Experts of a small language model: 128 experts in each of 9 layers.
Below are experts of layer 7 (counted from 0) of a mixture-of-experts language model. Rows are named router (the router's row for the expert), gate (a neuron's input weights, with its number), up (a neuron's input weights, with its number) and show model dimensions 0-255. Each number is 128 + 24 x the weight over its row's rms, rounded and kept within 0 to 255.
After each expert's rows: "comes after" lists some tokens at least twice as common just before its tokens as in all text; "gets" lists some tokens that make up at least twice as much of what it gets as of all text. This comes from a sample of Wikipedia text that the model never trained on. Tokens count by the router's weight.

# expert 40
router [120 135 135 139 108 149 114  93 135  97 176 139 135 123 118 139 112 126 172 137 164 121 154  93 165  91 102 172 131 135 101 152 108 145 121 114 122 142 136 152 156 117 137 155 147 137 117 172  91 213 147 143  75 100 150 151 165 133 133 121 100 123 107 132 128 130  79 161 129 137 201 122 105 115 178 141 160 180  79 111 117  87 117 141 115 155 109  93 158 112 126 137 121 124 135  89 141 138 130 129 120 147 157 122 133 131 124 111  98 142 118 141  99 109 137  90 132 108  71 127 114  84 120 103 138 130 138 141 129 145 108 111 128 133 131 129 105 122 170 116 110 130 109 132 150 152 114 106  99  83 126 105  73 121 150 125 147 124 137 165 109 173 146  70 164 106 130 180 120 146 111 127 171 137 137 126  83 158 154 142 113  74 151 152 146 142 150 120 129 105  94 121 124 112 137 118 139 166 119 159 151 133  97 150 167 151 155 123 110 116 128 131 118 123 125 157 134 111 124  99 109 120 103 103 100 140 129 101 156 118 170 154 142 156 117 109 117 139 125 133 119 142 110 146 110 189 163 101 150 128 150 127 121 169 118 109]
gate0 [ 93  91 183 147 109 139 103  87  98 162 104  58  90 112  99 110  79  77  88 115 133 153 116 147 104  95  99 140 133 147 185 134 117  89 119 108 153 143 113 135 167 148 103  93 152 131 121 111 125 158 132 131  84 123 164 168 110 123 118 133 135 123 112 134 159  99 139 186 118 117 138 160 132 126 180 160 140 137 111 145 162 128 130 110 142 126 127 124 125 139  79 101 114 132 135 120  75 122 119 137 108 125 165 143 131 133 108 106 147  99 140 139 102 154 145 108 151 106 102  81 110 152 122 131 121 152 130 136 148 167 125 136 150 117 131  89 138 128 142 121 133 121 119 120 128 117 147 129 126 130 137  44 127 126 127 166 115 155 148 149  98 134  99 148 118 177 116 138 126 122 109 111 139 147 137 138 105 158 131 113 116 152 155 103 133 172 103 143 169 100 132 158 100  93  68 138 146 126 134 160 139 126  87 109 135 117 143 108 142  86 139 105 160  66 141  96 156  93  92  98 150 150 121 138 105 145 133  88 131 127 140  95 109 101 103 105 147 157 150 146 113 167 142 146 103 131 129 123 134 136 118 102 121 122 156 135]
up0 [118 140 134 121 130  73 153 106 136 109 124 113 156 182  89  99 127 129 173 110 148 148 112 135 101 131 113 108 106 112 144  96 133 102 146 113 135 131 145  99 133 114 133 150 158  92 150 113 124 134 116  90 103 112 100 134 121 125 155 110 138 128 135 141 149 122 143 111 136 144 152 161 158 178 122  97 123 132 117  93 128 118  94 107 161 123 114 150 108 115  86 123 128 106 129 127 170 157  78 116 102 106 148 104 104 135 152 117 112  87 115 121  88 149 133 133 156 107 136 126 111 170 156 128 104 155 127 132 124 108 155 129 148 146  60 158 130 134 126 118 128 166 151 133 107 133 145 113 137 151 121 188 156 105 144 113 127 123 119 106 136 137 135 146 128  84  86 100 150  99  99 126 180 115 119 130  79 108 114 143 149  98 110 126 123 101 161 199 136 113 128 144 157 131 153  94 134 121 153 170 139 111 104  81  86 110 162 128 143 114 113 126  98 138 160 160  85  88 142 109 144 144 109 151 134 102 145 141 111 140 165 148 167 134 140 100 102  78 129 140 143 101 197 123 143 124 160 137 147 120 169 156  95 181  98 163]
comes after: "-", " (", ".", "/", "″", " \""
gets: " M", " D", " K", " G", " B", " N"

# expert 122
router [130 166 134 132 150 129  79 105 144 142 130 135 156 119  98 132 139 166 160 117 148 113 155 106 163 123 107 159 140 178 114 124 150 145 128 133 118 144 135 131 174 115 147 145 145 135 110 146  91 233 129 130 102 123  97 149 140 167 142 125 105 124  93 175 139  95 112 155 123 112 143  69 132 115 160 153 161 160 132 121 141  88 113 160 133 138 116 120 112 135 169 112  93 115 139 106 126 162  83 111 111 116 115 117 116  84 146 128 100 125 103 128  89 176 109 130 112  87  85 120  92  86 126  83 121 117 157 161 140 123 130 141 167 103 114  84 137 187 146 119 111 139  95 135  96 166 125 125  80 113 167 126 122 128 124 123 127 152 143 121 105 123 153 104 128  85  88 140 156 139 113 158 100 119 140 112 127 118 133 124 126  95 136 170 138 152 159 178 103 119 124 129 117 126 123  84 126 177 161 143 149 126 144 146 117 145 141 132 130 112 129 164  97  72 132 144 126 151 139 133 136 121 168 129 110 122 133 179 125 116 145 124 142 127 113 124 116 151 109 147 170 150 145 124  71 141 106 126 137 150 141 104 131 138 118 109]
gate0 [156 135 161 155 104 107 139 139  98 150  97 118 134 114 151 150 112 136  97 114 108 104 186 156 104 124 149 121 102 155 127 173 156  99 116 106 119 119  92 103 113 125  95 141 129 144  96 130 142 148 146 111 152 142 128 106 111 105 148 146 116 104 177 140 164 143 114 152 142 140 138 131 159 171 124  92 143 137 134 130 108 154 109  97 134  97 127 128 131 163 125  80 138 152 155 186 171 120  97 124  70 128 122 150  91 133 162 138 117  96 105 135 122 170 136 115 145 108 154 130 107 138 113 173  98 146  99 139 174 139  76 184  61 137 126 119 158 113 127 103 125 126 157 125 165 105 106 110 156 122 122 118 136  91 138 126 150 162 108 106 149 129 117 113 153 105 148 150  92 172 119 110 138 162 118 183 139 102 123 137 137 123 150 164 154 138 124 150 155 124 111 131 136  71 141  91 117 128 117 128 138  89 139 140  98 128 128 142 161 128  97 104 153 138  96 121  64 108 141  88 137 117 149 143 157 133 149 129 117 129 159 163 124 116  92 122 126 161 129 143 112 113 106 117 138 105  76 109 124 169 149 128 126 135  98 183]
up0 [144 101  81 167 104 110 113 116 153 100 164 100 151 148 151 120 112 152 142 147 155 155 137 133 132 173 163 157 148 100 102 135 111 137  80 112 112 104 155 124 131 110 123  85 110 127 105 140 165 124 100 115 127 108 150  95 159 118  95 108  80 150 125 144 131 128 125  96 137 188 112 144 106 131 132  90 112 147 163 128  94 181 128 149 111 132 171 129 119 116 115 156 161 129 144 148 115 163 171 136 168 155 105 129 130 135 105 139 145 139 121 121 102 127  87  90 167 104 114 142 127 112 135 130 140 106 136 111 156 130 123 109 125 103 136 108 128 115 151 167 111 134 149  97 108 160 134  95 137  89  90  89 135 146 127 129 160 131 122 145 143 101 100 137 125 189  76 126 149 139 151 119 143 117 103 108 105  93 111 128  75 161 136 105 112 113 118  96 114 142 167 175  58 142 130 142 146 143 114 132 133 153 157 114 129 114 149 123 107 148 136 126 123 114 104 104  99 156 134 104 176 120 124 148 104 123 127 144 158  84 104  88 128 139 117 100 127 135 136 121 143 170  78 192 121 137 116 127 145  97 176 140 102  94 162 121]
comes after: ".", " ", "1", "3", "4", "5"
gets: "6", "3", "7", "8", "4", "5"

# expert 2
router [134 184 129 159 143 136  97 108 132 129 130 154 161 120  86 172 153 184 137  92 158 108 133 113 169 115 117 154 136 156 124 134 191 156 121 130  87 141 120 160 146 105 169 173 176 131  92 135 116 179 142 199  86 124 128 128 141 155 123 126 120 118 108 122 123 110 137 126 129  96 133 104 114 107 159 125 112 142 126 115 141 115 121 137  98 148  93  99 171 139 126 120 122  69 125 113 138 146 115 116 121 109 118 113 127  98 127 132 144 134 119 148 122 147 102  96 141 102  98 131 108  88 118  94 139 151 152 172 132 147 135 132 124 112 125  92 110 154 152 124 116  81 111 162  97 155 131 109 128 111 129 105  98 135 153 102 171 133 154 131 115 121 153  96 125 115 125 136 144 110 123 132 128 147 171 121 122 133 135 120 122  90 121 146 152 143 145 165 117  93 114 126  90  76 120 104 112 157 142 152 113 158 144 151 155 132 166 138  89 144 190 176  85 107 132 129 128 156 109 121  92 107 134 119 101 113 153 187  96 183 153 153 128 156 132 109 129 149  85 125 123 137  94 157  98 142 124 107 149 160 131 105 151 147 133 105]
gate0 [ 79 118 144 158 113 142 150 151 112 124 138 171  76 175 130 168 132 116 143 119 146 200 127 128 166 104 159 171 142 136 156 119 169 131 115  96 134 160 109 159 108 142 135 145  96 175 115 185  97  77 151 117 150 161 170 115 151 163 150 149 186 145 117 134 135 119 115 144 133 102  99 137 124 115 136 157 127  94 131 105 137 122 106 152 102 104 135 141 165 128 144  99 137 151 133 184 147  99 143 112 140 133 119 113 137  91 167 147 168 146 122 173 135 128  94 162 109 132 159 113 130 173 129 133  87 139 108 145 137 150 140 176  94 103  97 134  87 127 106 149 187 135 116 131 127 119 144 115 105 153 136  94 103 122 141 139 102 159 142 156 147 102 118 157 143 128 123  85  85 131 140 144 135 161 140 121 127 135 129 134 146 160 124 121 129 124 143 126 175 126 101 122 126 107 109 147 125  90 148 162 167  98 175 154  91 152 125 154 158 112 124 135 127 107 124 122 166 129 150 115 133 119 158 124 134 157 153 119 140 113 181 156  99 113 135 138 107 109 137 145 117 116 108 135 166 140  87 138  91 138 114 111 122 149 149 124]
up0 [142  87 145 136 138 130 145 132 130 187 123 131 108 125 110 160 107 121 105 124  75  86 117 129 140 152 139 106 141 115 159 104 104 122 129 111 111 199  93 108 155 126 144 102  88 102 105 131 174 119  80 122 153 154 140 180 146  73 122 141 121 118 153 111 139 124 119  75 124  78 157 161 128 154  87 140 154 128 119 102 143 131 178  89 135 113 136 120 110  48 106 149  66 108 139 122 126 103  90 130 113 151 128 155 121 148 103 129 142 144  78 143 140 111 153 104 145 134 119 132 149 101 136 179 128 151  92 108 141 117 134 104 150 126 133 153 162  83 142 134 157 120 151 102 126 100 144 109 131 125 136 136 121 115 121 124 148 117 136 128 150 110 140  90 109 113 117 109 124 102 142 141 143 104 106 105  98  77 130 118 141 159 131 105 117  96 135 158 108  92 184 130 119 163 140 144 138 123 121 103 116 126  95 135 139 150 144 129 113 118  58 131 148 121 142 118 110 119 100 121 101 113 132 103 109 126 159 117 105  97 130 161 118 152 140 113 141  88 114 108 127 123 136 119 110  47 174 116 152 120 130 120 117  93 134 116]
comes after: "1", "2", " ", "3", " (", "4"
gets: "0", "9", "2", "1", "8", "3"

# expert 60
router [142 138 138 146 161 126  94 124 169 130 175 117 126  98  99 139 124 128 126 104 123  96 157 117 127 109 133 155 164 178 100 137 127 159  87 103 129 113 137 149 140 117 119 140 184 128  99 182 134 153 147 135 141 119 115 125 138 172 168 134 123 125 152 109 124 121 134 147 119 102 171 121  97 129 145 145 102 120 114 121 153 121  98 164 109 111 143 113 151 134 139 129 141 144 106 137 128 147 123 100  91 156 133  91 120  75 156 142 126 136 117 139 112 140 117  91 113 114  69  90 102 104 116 113 158 156 144 169 144 131 114 166 176 113 140  97 126 155 131 118 114 103 111 168  88 140  92 120 134 104 162 118 128 168 164  94 160 182 152 176 100 188 106 113 159 132 132 149 128 131 107 161 159 127 130 107 123 130 129 111 100 121 151 163 160 176 131 137 119  64 128 138 143  90 143 110 114 141 125 146 110 109 138 150 132 138 127 127 110 155 179 133 115 105 110 130 129 150 109 125 110  93 159 141 123  89 137 155 109 164 174 163 139 118 110 102  82 155 120 125 144 139 117 127  72 160 163 125 133 139 158  97 142 143  76 133]
gate0 [122 123 119 179 173 154 141 104  83  90 158 100 117 142 105 109 109 128 125 105 143 109 146 143 131 135  97  78  89 151 125 132  94 195 103 100 125 150 116 132 109 107 139 135 104 140 135 129 151 130 124 116 134 167 156  91 144 104 108  83 135 143 133 162 138 107 145 141 177  93 172 131 161 136 188 125 125 136 162 178 124 116 171 141 166 123 133 138 128 126  92 118 111 106  81 126 132 129 114  90 120 109 129 144  93 146 170  88  99 139  97 133 135 161  93 163 101 153  99 168 132 107 153  83 150 131 126  78 128 163 149  82 132 159 125 100 125 168 125 154  93 134 123 105 115 122  81 102 104 100 132 120 138 140 137 149 108 124 148 128 148 112 148  98 125 120 153 104 159 143 101 114  70 111 149 124 116 141 121 146  99 112 143 145 144 122 116 147 152 127  93 101 143 117 125 153  79 123 154 128  88 144 114  85 109 125 146 153 100 126 159 165 166 120 134 103 120  88  92 143  91 124 138 128 128  97 144 121 123 118 113 117 117  98  98 110  93 135 160 113 120 120  92 134 133 106 130 127 119 111 122 119 116 106  79 105]
up0 [123 122 170 122 166 129 125 124  67 141 134 141 121 123  99 127 147  82 159  81 153  69 104 170  71 116 154 124 133 148 163 142 143 105 131 104 148 133  86 138 151 169 128 151  96 108 137 104 111 152 128 176  94 110 138 114 107 133 136 149 118 135 158 140 136 123 133 153 165 105  91 142 147 130  70 131 158 146 145 163 135 158 168 130 129 135  63 119 149  75 123 140 123 120 131 149 169 141 126 101 112 107 131 151 140 100 105 118 128 157 133 147 124 156 100 148 134  72 131 144 129 146 108 154 102 101 140 127 129  97 125 127  93 133 141 104 130 129 130 143 130 130 150 118 122 106 100 107 137 124 126 140  99 141 121 125 135 138  69 139 101 143 116 117  69 136  95 113 145 107  95  97 134 146 129 109 175  88 149 148 103 134 171 150 146 125 155 114 109 168  97 134 122 127 156 144  99 127 105 122  91 110  98 170 131 100 146 114 114 150 143  72 113 134 111  75 133 150 127 104 118 170 137 135 122 160  91 131  82 105 144 153 140  93  99 130 124 127 101 175 137 148 157 134 135 137 152 124 154 135 139 180 157 103 141 136]
comes after: "\n", ")", "\"", "4", "6", " Year"
gets: "|", " |", "-", ":", ";", "="

# expert 123
router [152 130 166 169 126 174 128  98 139 122 143 183 135 101 109 152 127 144 147 101 160 122 158 128 126 113 111 159 121 169 111 157 125 158 130 112 135 149 136 172 135 103 147 142 164 114  97 118  89 113 140 140 125 112  96 152 165 150 143 149  98 106  71 133 134 101  92 128 127 118 147 117 122 103 127 131 149 102 119 118 147 126 108 137 118 133 110 115 134 132 162 139  76 102 162 114 152 131 113 150 117 155 153 113  95  95 159 157 119 148 108 165 124 141  94  95  76 109 146 108 127 152 141 140 135 156 137 124 162 173 124 157 146  93 143 105 111 166 133 133 107 133 101 126 104 143 105 109 102 110 136  87 153 132 151 140 162 146 154 142 104 135 142 107 148  97 109 127 163 125 107 126 149 120 147 111 114 147 147 118 134 126 136 126 144 136 137 122 101 139  99 187  86 108 136  89 131 142 148 154 168 137 129 146 134 183 137 128 102 146 129 176 116 108  89 166 113 154 137 128 107 107 172  87  73  74 113 149 145 152 143 165 152 139  93 123 116 137 137  94 166 147 104 154 123 123 162 110 178 158 148  84 165 135  83  89]
gate0 [126 136 156 165 140 182 140 123  95  99  94 128 139 142 119 103 118  91  92 108 155 107  98  99 104 161 158 135 109 174 122 122 122  97 153 138 149 135 127 144 136 169  79 114 129 123 133 111 118  67 135 131  53  97  88 147 100 121 122 133 137  91 126  88 133  74 100 139 150  99 126 103 114 108 117 122 157 114 111 107 107 115 109 128 128  92 144 130 146  94 116 107 131 113 132 126 110 117 164 143 131 138 114  56 122 104  93 131  92 112 177 107 101 136 161 135 111 141 156 120 136 150 139 147 118 112 144 140 114 174 135 121 141 139 153 123 153 124 132  91 145 150 171 130 125 187 134 110 102 135 168 141 131 109 132 137 139 150 168  99 158 119 139 132 149 115 166 150 101 110 178 130 135 114 100 125 160 160 114 137 119 155  93 119 144 154 157 123 126 121 131 154 104 115 133  72 128 130 154  97 128 131 142 126 135 163 181  98 158  98 133 133  90 121 137 137 126 129 134  90  91  88 115 147 162  88 138 137 110 141 135 100 133 123 160 137 141  88 121 163 146 175 170 168 113 115  94 131 165 141 130 146 152 139 126 110]
up0 [106 108  82  87 140  98  98 114 142 130 136 139 106 138 111  88 119 118 150 152 132 117 154 120 138 129 119 128 122 114 122 105 175 130 133 128 137 108 101 137 103 161  99  98  85 147 163 159 120 142 119  92 148 135 121 136 134 126 162 170 146 167 121 150 116 144 107 106 143 117  95  79 157 138 165 175 156 123 139 122 140 120 125 109 125 113 129 117  83 157 135 135 107 116 145 159 148 158 139 139 124 141 117 108 128 186 180  77 139 103 157 102  97 152 145  75  98 100 111 119 119 124 132 122 128 127 126 155 160 124 127  97 133 114 135 142 115  74  92 148 141 156 143  71 145 118 153 124 135 169 127 130  84  99  80 146  69 109 132 129 125 131 122 110 133  78 143  86  83 127 120 156 102 136 119 166 128  94 121 128 105 122 124 114 110  97 103 120 155 129 162  81  77 136 116 111 126 170 151  95 130 138 130 161 125 140 108 102  97 117 138 117  92 112 156 161 126 105 138 147 120 123 139 110  89 150 128  94 150 131 163 106 162 172 112 147 120  89 106 142 129  98 186  89 108 149 118 129 130 139 124 130  67 125 124 128]
comes after: " of", " in", " and", " to", " for", " on"
gets: " and", " the", ",", " of", " or", " to"

# expert 72
router [119 135 138 131 117 153 115 102 156 134 147 123 153  95 144 142 145 134 170 122 162 119 164 115 158  94 102 161 130 132  86 138 141 136 125  83  99 140 124 143 157 116 146 126 131  99 127 145 117 193 156 127 129  94 136 169 132 156 154 129 103 100 115 144 107 101 126 162 146  90 170 113 100 126 166 150 146 164 125 106 121 120 112 148 103 140 110 107 146  94 156 166 127  73 131 113 165 138 127 123 129 125 136 107 129 133 143 132  91 140 108 138 137 135 127 103 103 102  82 104 118  75 109 137 123 124 130 127 153 138 122 112 141  97 125 138  80 115 143  92 129 109 146 103 140 131 108  93 113 108 152 108  94 151 145 104 158 150 138 165 115 158 145  88 124 110 107 186 144 145 108 157 160 149 113 131 103 135 137 105 116  89 163 146 160 153 146 143 118  91 107 134 122 101 189 122 126 185 135 167 127 130  66 152 154 136 176 116 141 150 147 131 131  90  93 156 118 123 120 130 107 131 130 116 105  93 136 112  97 157 182 142 132 165  86  78 122 160 121  86 144 143 116 126 117 161 142 105 110 144 164 106 143 161  86 112]
gate0 [130 142 115 141  68 141 113 145 175 102 134 122  83 143 127 111 132 106 127 132 150 134 140 154 121  86 110 132 106 139 133 122  71 116 157 117 169 147 124  70 159 110 135 131 124  90 139 137 136 139 135  96 163 100 183 115 174 134 117 131 151 128 139 174 179  76 118 145 106 129 147 135 144 142 102 125 126 105 101 129 172 136 143 144 139  71 150  89 114 186  91 102 149 131  79 134 105 141 132 132 118 130 164 151 145 128 125 122  91 121  96 141 153 156 116 116 155 137 137 157  85  79 180 134 109 131 162 164  80 143 127 115 149  87 129 134 114 123 124  98 111 133 116 138 108 142 170 171 104 100 153  92 148 158 165  90 134 115  99 131 127  87 131 159 159 126 108 124 151  84 151 136 119 138 120 161 107 146 125 118 133 127 145  96  80 149 117 115  61 126 119 124 169 122 153 121 134 136 161 115 132 137 113 132 140 131 127 140 111 134 134 151 123 173 115 125 109 139  78 145 149 150 109 104 128 150 132 115 116 122 161  93 118 110 118 126 102 115 156 121 140 113 127  90 116  94 131 126 107 140 139 185 110 137 142 101]
up0 [147  97 127 117 121 105 156 102 149 138 116 160 132 106  94 124 169 103  76 129 140 117  99 143 119 119 129 150 186 151 124 119 125 125 120 136  95 129 157 136  93 153 121 109  82 138 142 114 117 165 152 117 174 105 112 141 129 125 108 125 136 170 132 110 152 104 126 152  97 103 147 135 128 114 162 105  93 117 117 139 129 120 165 139 134  91 185 103 101 141 120 135  97 128 106  80 135 100 102 113 124 171 138 125 130 128 100 120 117 142 119 162 133 126 130 132 144 139 116 165 126 107 153 141  96 144 131 196  83 159 139 126 133 141  97 139 125 156 113 106 120 160  96 136 102 149 152 166 152 138 133  95 141 110 136 149 156  80  89 111 131 120 161  74 129 104 150 106 126  96 156 152 143 100 120 121 157 161  81 136 142  69 131 143 111 139 120  94  86 135 181 159  91 149 108 111 181 149 118 165 121 131 120 123 124 171 143 144 170 105 142 127 136  96 119 148 150 127 176 161  90 116 121 130 115 107 139 109 141 131 115 160 118 125 130 142 117 112 161 133 116  49 149 156  99  85 141 149 140 150 111 136  97 116 136 156]
comes after: ".", "-", ":", " John", "ia", "a"
gets: " K", " S", " G", " T", " M", " P"

# expert 96
router [135 155 164 169 136 131 115 119 121 130 146 151 163 135 129 152 144 174 154 126 167 132 149 123 140 100 110 133 175 134 108 128 126 146 118 112 124 160 134 159 141 123 125 178 153 119  96 163 125 184 163 160  94  76  95 122 157 142 139 146 114  93 130 140  95 113 114 164 150 107 148 114 120 108 188 167 155 165 124 105 153  88 107 125  83 160 111  99 158  75 138 157 135  96 155 115 155 125 131 100 111 144 173 121 153 128 126 155 104 146 105 153 139 152 127 135 129 130  82 129 102  78 100 111 153 123 150 146 142 126 116 113 119 116 110  77  89 150 167 111 117  82 120 147 148 146 103  96  98 112 128 126  57 123 136  84 171 176 134 148 100 138 141 124 141  99 133 153 121 117 123 129 167 145 147 142 125 147 127  96 122  99 162 136 122 146 158 126  87 122  89 110 126 112 142 115 113 162 142 171 148 139  91 131 146 116 176 137  91 125 143 140 129 132 105 151 120 111 115 101 111 105 124 127 100 116 142 112  95 145 164 123 134 135 135 118 133 169 110  94 126 146 121 164 103 132 128 108 110 167 142 118 132 178 113 132]
gate0 [107 142 126 135 169 164 110 112 159 155 108 132 104 121 166  76 122  99 115 155 154 110 117 142 106 120 152 122 173 108 159  88  94 170 151 145 155 126 118 155 121 100 100 149 132  92 128 159 105 132 170 114 107 109 108 167 126 114  96 113 104 145  80 160 143 100 102 140 131 114 105 131 118 109  84  62 140 136 155 119 103 132 101 120  90 132 127 149 122 126 122 109 132 119 145 107 105  92 137  85 165 160 129 131 166 127 152 148 125 158  81 115 134 137 118 117 140 141 109  99 120 121 142 108 103 135 116 100 113 170 125 101 137 137 101 114 160 138 170 157 113 149 141  90 145 128 147 176  89 132 180 128 141 129 132 133 126 105 121 114 131 174 171 113 162 127 137 115 106 106  99 109 100 136 130 126 109 161 124 112 131 114 160  95 144 159 101 125 122 111 158 111 129 122  70 165  62 123 123 163 114 120 134 130 100 104 118 138 126 108 114  85 139 167 121 172 179 157 139 130 130 142 150 132 103 104 162  76 107 141 114  96  98  91 112 137 137 133 125  94 157 157 113 141 140 129 133 123  84 148 130  80 150 110 144 122]
up0 [119 189 154  81 131 125 143 115 141 131 108  89 106 152 133 105 111 133 111 124 134 112 158 118 140 168 123 150 126 162 169 120 173 131 156 120 137 146 138 148 124 109 132 121 102 124 144 107 151 162 132 167 127 136 120 182 122 127 137 136 138 128 131 141 120 120 151 140  98 118  99 141 120 136 110 133 102 124 135  93 175 183 125  97 137 127 109 144 133 162 103 139 122  92 130 116 103 179 104 101 140 106 148 119 101 125 155 119 127 136 102 136  90 121 124 143 147 116 149 139 173  98 110 161  72 182 126 111 143 134 122 126 196 147 153 149 126  90 124  87 128 142 154 116 129 108  73 121  89 134 115 140 161 147 117 154 110 107 117 146 102 144 114 127 101 124 141 114 127 164  78 132 111 117 130 131 138 119 131  88 133 138  68 133 132 145 114 109  92  94 164 124 103  81 123 143 142 116 147 133 127  73 119 157 142 156 123 154 108 112 158  59 149  97 131 130 138  72 103 142 121 128 107 128 173 143 104 161 126 153 153 149 129 110 126 119 118 121 124 127 124 116 125 116 136 113 145  75 201 170 130 154  85 167 158 154]
comes after: " (", "\n", " \"", "-", "===", "=="
gets: " P", "P", "B", " R", " F", "R"

# expert 88
router [128 126 150 129 148 148  94 109 165 124 141 135 112 126 121 159 130 153 137 106 136  96 169 133 151 112 131 131 163 140 147 159 152 128 100  59 127 146 159 139 162 113 115 148 172 135 120 168 144 136 155 130 133 128 120 125 144 164 169 151 122 107 135 113 119  92  98 133 115 103 154 124  77 126 143 121 120 122 109 118 141 122 116 165 107 132 142 117 166 110 151 131 135 120 138 134 124 140 131 113  69 143 155 124 112  94 129 149 119 131 119 166 127 130  97 127 119 119  66 107 126 144 110 118 127 146 152 173 126 142 101 154 179 121 126  86 127 165 128 127 115  83 128 157 109 148 109 106 109 118 154 131 118 171 135 103 140 178 159 191 112 159 111 118 161 120 109 155 121 133  89 140 163 143 132 108 129 139 131 136  99 122 142 149 150 183 126 118  90  83 112 156 131  63 129 131 116 150 131 141 154 123 130 146 171 155 139  96 125 138 134 125  91 122 108 163 115 142 124 138  90  76 173 144  95  68 120 146  99 172 146 157 165 131 118  73  87 151 127 100 152 123 135 126  94 145 188 113 125 116 124  87 122 128  99 126]
gate0 [149 116  54 132 104 115 191 132 102 146 128 142 104 139 159 129 143 128 136 150 168 133 121 143 165 150 108 136 157 116 127 100 107  87 157 125 122 152 137 126 167 141 116 127 107 146 122  84 130 162 128 127 148 130 107 116 128 160 120 115  95 152 109 106 139 115 163 120 118 125 129 130 119 142  94 140 157 150 148  75  97 101 141 123 138 193 162 144 149 136 136 137 136 161 146  77 154 119 118 137 138 129 123 160 128 132 143 119 137  73 128 166 143 148 112 135 156 132 163 118 114 124 149 133 133 110 156 126 129 139 153 135 139 136 145 153 113 140 110 172 169 126 115 143  89 125 137 127 133 146 172 108 140  91  88  91 129  98 121 112 127 153 161 167  82  93 113  80 168 106 144 128 102 106  89 130  97 112 120 110 175 139  91 146 148 101 112 187 169 164 179  84 122 118 127 149 126  91 132 109 148 134 117 125 166 129 162 159 131 127 123  70 140 158 125 122  83 117 119 151 103 123 158 116 123 128 100 111 123 160 137 163  89 159 139 162 151 151 126 115 110 127 152 131 167 119 125 137 131 157 139  99 127 185 113 134]
up0 [115  93  85 129 100 181 144 135 116 131 151  79  93 140 145 138 135 182 158 162 145 123 127 147 136 145 132 105 113 135 138 160 131 157 126 139 144 157 141 139 133 130 151 135 129 102  92  71 131 147 115 137 130  69  93 140  95 117 115 117 130 134 132 160 130 123  98 120 119 132 148 115 197 105 126 143 108 185 110 141 100 134 175 132 180  88 150 101 100 109 141 115 105 113 159 107 110  97 167 114  88 118 115 131  71 140 142 159 116 126 160 119 138 125 158 162 167 138 113 146 158 164 128 108 113  99  96  97  75 148 116 118 171 108 131 120 125 129 116 107  97 169 126 134 117 153 126 118 186 136 120 143 145 139 125 126 105 144 146 125 118 103 141  97  99 109 113  80  86 150 100  81 114 110 122 123 172 121  82 114 131 137 115 133 142 132 165 105 145 120 132 152 130 103  72 144 138 140 119  87 116 105 138 120 135 133 128 146 141 138 102 166 110  90 164 170  92 121 147 156 129  99 165 117 106 108 155 121 179 118 157 140 125 101 145 118 115 108 142  91 115 134 137 133 139 163  93 144 120 123 104 121 102 153 126 132]
comes after: "\n", "   ", "iege", " Starring", " Born", " Democrats"
gets: "|", "-", " |", "=", ":", " The"

# expert 24
router [163 120 132 168 152 180 136 100 173 127 145 142 142 117 113 153 123 122 146 111 114  62 127 104 157 133 121 157 113 151  99 145 119 126 128 100  96 141 137 159 158 117 138 146 174 123 108 121 105 136 160 154  96  91  94 138 132 130 162 163 120 137 104 133 123 107 105 113 136 108 133 125 101 126 130 153 151 140 101 123 154  83 106 170 126 114 107 122 135 104 158 144  90 112 161 143 143 139 115  81 131 127 133 139  94 142 153 154 123 128 110 127 117 164  94 113 121  74 140  71 118 121  96 106 137 160 131 107 142 130 109 134 121  86 144  97 106 183 173 129 112 126 106 116  77 134 101  94 127 129 150 106 115 151 144 115 142 112 177 107 101 126 106 130 124  70 105 159 163 105 133 149 131 113 162  87 126 126 135 134 114 134 133 117 146 138 130 118 138 118 121 143 100 134 132 145 149 123 193 138 142 165 115 141 167 134 150 121 127 180 149 172 131  94 101 159  70 133  98  78 140  81 112 115 121  98 140 128  99 123 138 122 158 122  90 128 144 138 120 102 161 144 115 138 131 135 162 109 176 148 146  93 172 164 104  93]
gate0 [109 114 129 129 123 112 136 129 130  85 131 120 163 183  79  94 131 107 114 151 130  99 166 152 165 164 112 146 124 131  96 123 144 110  95 119 140  95 125 174  99 107 111 135 112 101  91 104 127  59 127 146 130 137 128 106 114 134 115  85 132 151 114 111 125 129  73 112 126 146 127 119 143 128  90 154 168 187 143 126 139 112 124 152 119 118 149  97 140 112 126  91 110 156 135 114 104 144 131  96 116 136 124 110 125 142 151 132 141 165 103 150 129 125 159 123 152 113 168 124 111 120 117  81 113 156 136 114 152 131 134  88 112  78  68 106 140 158 146 149 169 173 108 111 162 156 139 121  93 143 140  77 123 138  72 123 108 119 116 143  98 152 108 135 122 121 135 137  94  87 137 125 135 158 158 158 105 115 127 153 157  88 127 168 121 118  97 158 183 147 120 118 142 157 151 131 122 138 166 147 137 137 143 125 119 161 140 132 116 143 139 144 150 170 139 118 174 118  90 123 115 129 123 162 100 157  83 109 153 110 168  87 120 115 169  98 184 140  91 111 151 132 105 115 147 126 173 121 118 148 117 139 141 134 111 153]
up0 [118 145 161 124 122  81 135 130 149 165 110 146 108 148 116 133 110 127 133  92  99 116 133 154 129 177 118 145 147 101  99 142 137 105  89 127  82 116  94 148 136  99  65 114 108 140  89 174 146 129 151 105 116 164 122 147  94 117 117  99 103 132 140 144  99 169 102  81 175 147 128 118 127 116 107 127 125 163 112 100  93 121 108  82 151 130 136 140 148 119 136  94  99 155 158  73 101 150 156  96 146 108  79 115 155 140 142 125 179 130 119 147 133 132 150  75 133 123 128 128 144 129 109  97 110 169 153  95 121 159 122 152 175 109 146 101 144 131 118 158  95 115 150 137 105 112 111 131 121 161 125 107 130 128  79 136 139 135 111 110 110 157 106 152 109 101  92 123 156 127 158 137  93  93 117 144 109 159 148 145 141 112 148 136 121 134 138 137 116 169 108 111 114 127 189 138 131 121 157 151 119 111  97 134 161 145 117 163  99 122 125 106 122 108 113 109 156 149  98 116 163 136 124  96 169 170 124 153 129 101 128 161 148 132 161 147 145 139 122 107 211 145 141 103  88 134 156 130 120 119 144  93 121 114 138  93]
comes after: " to", " and", " which", " also", " not", " that"
gets: "ing", " of", "ed", " to", " with", "ate"